Weights of a small mixture-of-experts language model, trained from scratch on English Wikipedia.
Size: 11 layers, width 192, vocabulary 10510, 31.9M parameters.
Below are experts of layer 7 (counted from 0) of a mixture-of-experts language model. Rows are named router (the router's row for the expert), gate (a neuron's input weights, with its number), up (a neuron's input weights, with its number), down (a neuron's output weights, with its number) and show model dimensions 0-191. Each number is 200 + 40 x the weight over its row's rms, rounded and kept within 0 to 999.
Before each expert's rows: "raises" lists some tokens whose logits its average output raises strongly, later layers aside. This comes from a sample of Wikipedia text that the model never trained on.

# expert 76
raises: "\n", " It", " This", " He", " The", " There"
router,146,259,174,248,242,190,173,197,169,217,262,222,235,199,169,173,159,231,190,222,147,246,175,132,149,114,237,170,168,252,172,191,190,192,232,139,200,249,174,161,252,235,252,226,247,236,146,243,244,283,182,204,243,220,177,204,207,234,204,151,208,240,266,244,200,161,199,214,267,216,252,179,261,173,174,217,204,249,145,211,202,150,206,184,241,224,244,177,224,266,208,181,242,198,213,255,166,169,185,182,188,161,222,138,232,216,190,180,286,182,152,143,232,164,224,111,222,190,176,195,158,176,162,249,165,268,219,136,156,108,198,219,183,197,152,209,171,153,180,218,210,203,248,140,247,267,226,186,239,168,180,158,204,168,216,250,263,198,220,244,266,136,138,211,121,251,220,197,141,212,107,262,250,192,268,217,297,181,232,193,201,217,202,166,267,132,194,255,187,167,223,194
gate0,236,163,148,294,216,184,239,229,224,201,218,219,189,221,178,232,238,140,205,203,176,121,211,174,130,201,187,212,241,184,171,207,274,270,183,257,217,169,245,183,224,143,209,222,231,259,181,236,173,199,123,181,192,194,194,245,210,204,230,232,227,229,276,257,199,182,214,178,259,214,242,232,243,214,139,180,172,193,181,185,210,265,158,264,139,183,196,313,163,257,138,220,199,175,228,200,240,234,167,264,207,189,182,292,212,229,176,192,208,181,214,223,144,230,223,210,211,204,252,173,204,188,174,228,139,136,200,218,264,191,224,156,177,145,262,139,213,211,220,222,171,68,279,156,225,224,230,158,237,223,232,217,170,243,214,230,181,246,259,246,171,194,197,158,270,213,262,179,263,195,126,184,237,281,219,171,148,224,248,150,161,196,211,221,246,220,230,272,89,200,203,209
up0,226,193,212,164,176,200,174,250,289,227,179,240,256,142,186,220,196,215,226,245,147,125,194,172,128,184,189,238,183,203,149,196,178,169,150,209,198,237,178,182,149,189,180,210,175,164,227,213,225,168,146,155,184,164,152,224,240,242,210,221,191,214,184,204,199,191,228,192,242,142,248,262,192,200,100,206,199,171,220,134,158,265,188,242,242,243,164,145,149,160,160,120,231,194,212,202,165,201,248,299,216,103,244,237,200,217,193,207,166,201,150,179,188,204,205,277,173,187,200,221,168,228,240,193,144,167,148,226,241,234,272,279,232,251,182,266,212,143,179,295,101,195,197,236,221,140,178,240,199,185,131,148,147,153,121,143,146,218,180,208,200,282,208,149,179,221,220,202,170,171,154,172,214,221,199,225,243,316,193,250,160,176,168,177,172,193,256,236,162,178,185,142
down0,277,220,206,287,141,177,155,204,155,170,215,157,145,181,185,185,159,177,159,190,141,163,188,207,182,207,200,185,181,201,234,175,147,171,261,269,207,264,272,248,209,253,216,210,146,149,191,132,191,201,210,261,252,177,157,202,201,194,309,275,238,180,157,204,212,258,179,213,216,190,220,126,145,248,249,195,313,192,197,205,143,232,190,181,274,309,182,212,201,217,214,234,237,187,152,219,154,211,166,164,196,197,176,153,221,275,274,298,218,267,220,182,176,226,171,207,213,223,192,186,259,155,281,209,194,222,189,209,220,243,224,229,225,245,200,168,170,150,175,255,208,178,151,224,206,197,200,167,208,162,236,182,258,194,169,212,127,233,179,195,138,243,282,190,183,204,230,143,211,210,200,200,196,179,236,325,201,165,233,144,247,130,167,220,184,171,233,196,186,180,158,248
gate1,243,160,209,181,219,191,185,242,227,159,136,178,205,262,259,235,255,209,217,194,231,177,220,194,173,231,251,226,242,141,206,265,177,213,196,205,147,146,195,169,173,193,233,160,209,148,177,194,211,204,153,237,207,175,148,172,267,222,176,163,209,195,201,223,253,151,247,127,187,209,199,324,272,185,139,140,215,137,238,208,227,283,225,235,217,302,183,144,214,186,269,230,166,144,190,86,168,208,207,160,240,306,198,234,255,144,154,199,252,215,131,289,175,188,234,193,210,109,188,166,179,189,202,225,208,180,198,223,194,186,244,193,256,240,232,219,203,242,276,149,195,243,203,239,248,205,206,224,237,184,267,212,172,201,187,258,213,223,244,234,200,188,204,206,219,286,260,203,194,205,210,223,243,174,193,144,172,207,156,149,149,147,274,193,190,171,264,183,175,115,168,202
up1,292,155,198,252,186,139,167,216,234,190,133,151,199,187,189,226,202,206,279,231,177,204,162,112,217,225,250,218,186,158,237,261,201,201,248,207,175,223,161,198,161,286,162,212,225,128,180,202,241,241,245,211,295,189,163,182,201,203,216,192,175,164,221,268,190,236,256,153,189,238,188,272,198,189,146,193,183,226,240,198,196,262,167,217,220,193,211,138,243,146,253,221,207,160,187,152,198,194,286,154,198,195,199,133,178,192,199,219,181,196,173,241,161,240,164,229,202,159,209,184,167,155,235,155,189,221,131,249,246,164,317,245,235,275,180,267,160,166,223,214,245,247,116,244,209,168,168,176,198,208,242,106,220,197,256,190,187,193,189,238,239,148,233,163,214,212,272,154,181,188,155,219,269,203,244,189,173,162,122,102,151,152,194,193,222,180,250,207,192,174,115,240
down1,158,238,211,175,207,181,199,251,184,219,185,166,236,193,166,202,232,132,275,157,164,266,213,223,210,278,275,196,148,260,227,151,178,208,154,142,176,161,227,220,194,234,211,223,241,298,160,168,235,164,202,218,242,182,185,179,170,204,253,200,155,229,179,213,172,208,215,121,229,209,249,203,215,194,149,293,216,185,253,231,203,225,104,236,201,176,174,224,164,140,181,177,184,154,204,179,149,207,200,132,199,219,175,209,180,268,239,190,228,181,161,143,279,141,149,216,268,210,219,183,211,187,253,148,177,270,209,176,197,189,178,242,213,167,273,207,215,314,212,211,201,213,272,227,210,258,180,191,254,179,199,242,188,252,202,201,231,193,263,188,212,193,159,254,170,183,168,200,129,204,258,181,175,130,175,166,137,159,137,105,153,267,250,191,181,148,144,208,284,262,165,139
gate2,150,204,176,165,194,264,182,150,175,214,254,185,173,185,216,208,218,179,218,181,175,191,181,226,159,146,217,192,224,95,222,213,187,238,185,145,215,257,210,164,169,170,119,242,245,194,148,289,151,150,205,180,188,124,217,197,268,179,163,225,133,209,243,199,196,237,263,333,239,212,189,176,242,136,166,221,156,177,255,206,231,204,181,211,192,221,140,228,208,139,158,173,220,268,263,177,234,168,243,159,207,205,184,212,241,198,142,150,207,153,216,205,161,250,129,161,174,176,137,187,91,232,224,175,229,147,224,195,180,204,184,193,198,167,128,200,223,214,273,252,152,118,257,215,234,212,254,237,202,216,216,221,173,173,247,204,266,251,232,200,203,204,234,181,217,219,308,246,179,180,199,188,95,137,193,158,265,181,176,216,189,205,202,237,208,202,207,136,201,204,286,255
up2,208,183,160,216,206,137,179,261,128,239,239,234,188,246,228,234,273,226,241,203,264,225,187,194,267,194,248,148,204,224,158,154,214,179,161,274,155,207,151,273,151,209,233,212,120,173,161,113,273,199,193,314,202,272,272,238,217,148,187,199,237,208,240,233,212,209,216,98,184,192,157,178,189,144,209,209,177,125,228,186,196,257,241,169,220,163,138,193,173,214,263,193,239,243,220,192,220,208,192,155,183,236,230,184,187,240,219,208,174,245,166,236,182,231,180,262,204,138,206,183,177,243,230,152,247,164,196,210,146,189,175,285,272,196,199,190,269,189,149,178,276,270,177,213,207,230,212,141,220,165,268,199,200,199,178,163,278,209,166,284,217,262,241,145,220,180,223,212,194,229,162,226,286,239,186,239,137,165,260,179,202,199,274,211,165,185,214,223,186,201,199,248
down2,148,219,203,174,246,243,80,153,161,226,114,164,175,95,131,151,200,214,216,263,170,89,209,214,213,138,192,231,149,181,213,182,228,190,158,109,211,239,211,179,208,196,175,203,180,198,196,151,179,276,224,172,208,152,162,209,235,195,198,210,175,187,278,166,142,176,229,250,249,228,163,212,201,275,227,276,221,209,243,242,173,124,200,133,197,213,182,204,199,210,137,178,260,193,165,190,189,177,176,222,179,195,193,172,216,266,205,186,225,164,152,155,193,193,202,105,168,252,229,191,195,210,143,183,147,148,144,139,291,227,174,193,231,216,212,141,226,160,163,249,203,213,230,239,216,243,255,248,150,142,234,156,240,209,220,236,211,240,278,216,121,169,246,232,212,269,220,200,168,174,173,188,220,200,269,226,253,223,167,118,231,212,281,179,209,223,218,214,224,185,211,202
gate3,157,264,105,151,166,126,183,139,199,168,199,207,206,160,216,215,176,252,247,185,235,187,223,129,123,202,210,194,221,209,211,255,271,139,181,221,184,152,133,154,179,130,226,225,271,152,197,164,156,201,224,165,185,175,167,168,178,279,161,205,271,220,213,203,222,214,200,187,227,233,183,320,231,255,118,186,160,174,148,183,180,182,176,214,196,250,197,152,257,228,188,137,267,248,231,213,163,191,160,272,151,267,124,110,214,162,195,177,142,196,168,161,183,249,177,170,200,185,184,202,253,210,155,212,184,233,138,235,201,193,167,255,127,261,154,229,178,239,182,189,199,260,187,138,194,190,229,194,178,210,232,223,154,168,184,230,273,161,253,200,220,142,135,235,219,271,217,180,217,188,141,262,214,168,226,143,212,243,157,163,189,205,198,200,189,209,246,215,295,190,201,162
up3,257,301,276,267,154,257,179,227,213,203,225,188,193,218,255,120,230,252,253,172,158,236,194,180,169,239,232,197,259,188,198,241,159,151,205,166,253,227,195,218,186,219,294,240,171,257,207,152,103,217,260,236,209,173,206,202,197,224,194,223,261,188,163,255,145,228,206,229,232,182,210,218,187,199,254,188,262,131,284,207,206,195,149,226,207,215,253,142,177,199,126,196,169,255,211,234,218,146,212,225,166,149,151,229,253,237,175,166,205,208,212,236,228,214,155,195,182,185,181,240,175,241,344,189,208,257,209,206,198,168,195,141,225,158,157,210,204,209,151,253,168,150,259,153,206,216,191,225,254,195,205,266,254,165,235,209,225,192,242,197,233,206,178,176,182,230,310,251,218,174,188,141,192,242,178,235,276,216,188,207,255,225,153,196,213,252,170,111,182,113,223,187
down3,196,131,167,156,234,185,213,287,185,107,231,224,217,265,114,239,162,171,198,173,248,214,230,267,174,231,178,198,171,152,193,125,253,304,168,267,209,215,228,176,167,211,185,165,230,222,201,278,253,187,171,188,227,296,240,234,222,104,199,143,221,260,215,163,222,148,208,166,196,214,236,212,271,175,200,221,180,224,215,235,256,261,204,199,196,198,189,234,196,172,257,188,172,245,146,126,195,201,238,181,270,200,190,235,146,160,275,240,218,185,194,213,192,216,251,272,220,172,264,185,187,220,187,201,205,175,174,209,268,222,176,187,217,123,245,204,282,202,214,157,227,246,241,245,207,164,180,217,220,240,220,123,154,267,168,160,146,245,160,202,134,201,252,225,231,218,173,192,256,249,243,182,115,179,176,192,123,166,158,241,202,173,237,236,155,164,190,214,141,223,191,231
gate4,244,155,291,202,218,159,223,231,196,159,119,193,181,158,189,161,271,216,156,253,200,226,219,247,157,210,189,225,212,207,169,209,167,230,196,207,173,188,288,195,195,175,212,147,201,265,206,168,214,188,231,168,245,228,180,236,200,150,192,204,169,250,99,264,171,178,173,220,236,220,161,227,182,164,196,224,247,189,160,147,255,179,167,240,244,224,149,176,202,195,263,182,156,202,252,154,129,307,150,214,221,229,234,211,212,282,234,175,294,224,224,184,158,124,203,244,217,189,223,254,312,208,185,248,229,177,186,172,175,178,170,175,253,227,188,213,180,157,126,244,256,201,183,212,164,269,242,192,249,193,175,166,203,193,244,197,160,198,188,169,210,86,263,179,185,146,161,217,212,213,197,147,190,161,200,253,157,210,259,129,177,217,208,236,253,215,221,234,139,182,79,254
up4,264,215,186,184,252,206,189,182,236,219,141,198,206,211,226,254,206,177,207,206,146,204,194,221,157,124,203,216,212,156,226,214,144,202,204,170,210,185,239,243,197,168,260,312,177,208,171,207,241,209,227,206,220,240,165,183,184,203,201,197,224,317,143,290,244,276,186,284,215,207,213,287,149,166,193,216,221,151,189,174,241,133,107,235,278,243,163,143,168,207,226,219,173,275,214,203,173,227,108,205,148,184,161,194,205,258,192,153,166,218,187,182,221,193,165,218,210,199,131,201,235,168,169,235,173,199,232,146,158,138,174,215,180,224,187,273,189,173,139,190,168,183,206,245,225,260,262,166,280,154,211,180,185,188,276,259,192,257,254,227,253,173,258,212,171,200,211,157,185,171,190,138,106,180,194,251,159,217,299,129,182,240,213,168,181,173,227,187,199,250,165,250
down4,165,255,193,237,161,216,181,157,194,220,194,146,152,260,223,251,223,178,206,228,170,271,214,221,200,34,174,191,214,250,171,163,159,213,276,201,194,255,187,199,219,226,191,230,245,281,183,226,244,204,195,237,232,173,264,162,192,201,213,137,198,146,198,223,259,212,180,253,142,244,158,250,213,195,198,184,213,209,177,175,205,158,165,198,247,313,170,194,119,174,141,192,157,168,207,176,205,117,204,175,158,219,199,136,269,159,217,154,161,269,180,223,249,172,130,179,196,200,228,147,221,232,241,253,134,247,232,154,200,261,177,186,167,206,168,169,163,107,136,228,164,204,234,174,213,276,244,138,202,197,173,151,216,223,184,217,213,218,239,224,222,206,237,237,130,244,230,179,126,123,155,218,143,223,187,246,208,195,183,184,260,206,191,173,163,178,163,204,169,170,288,187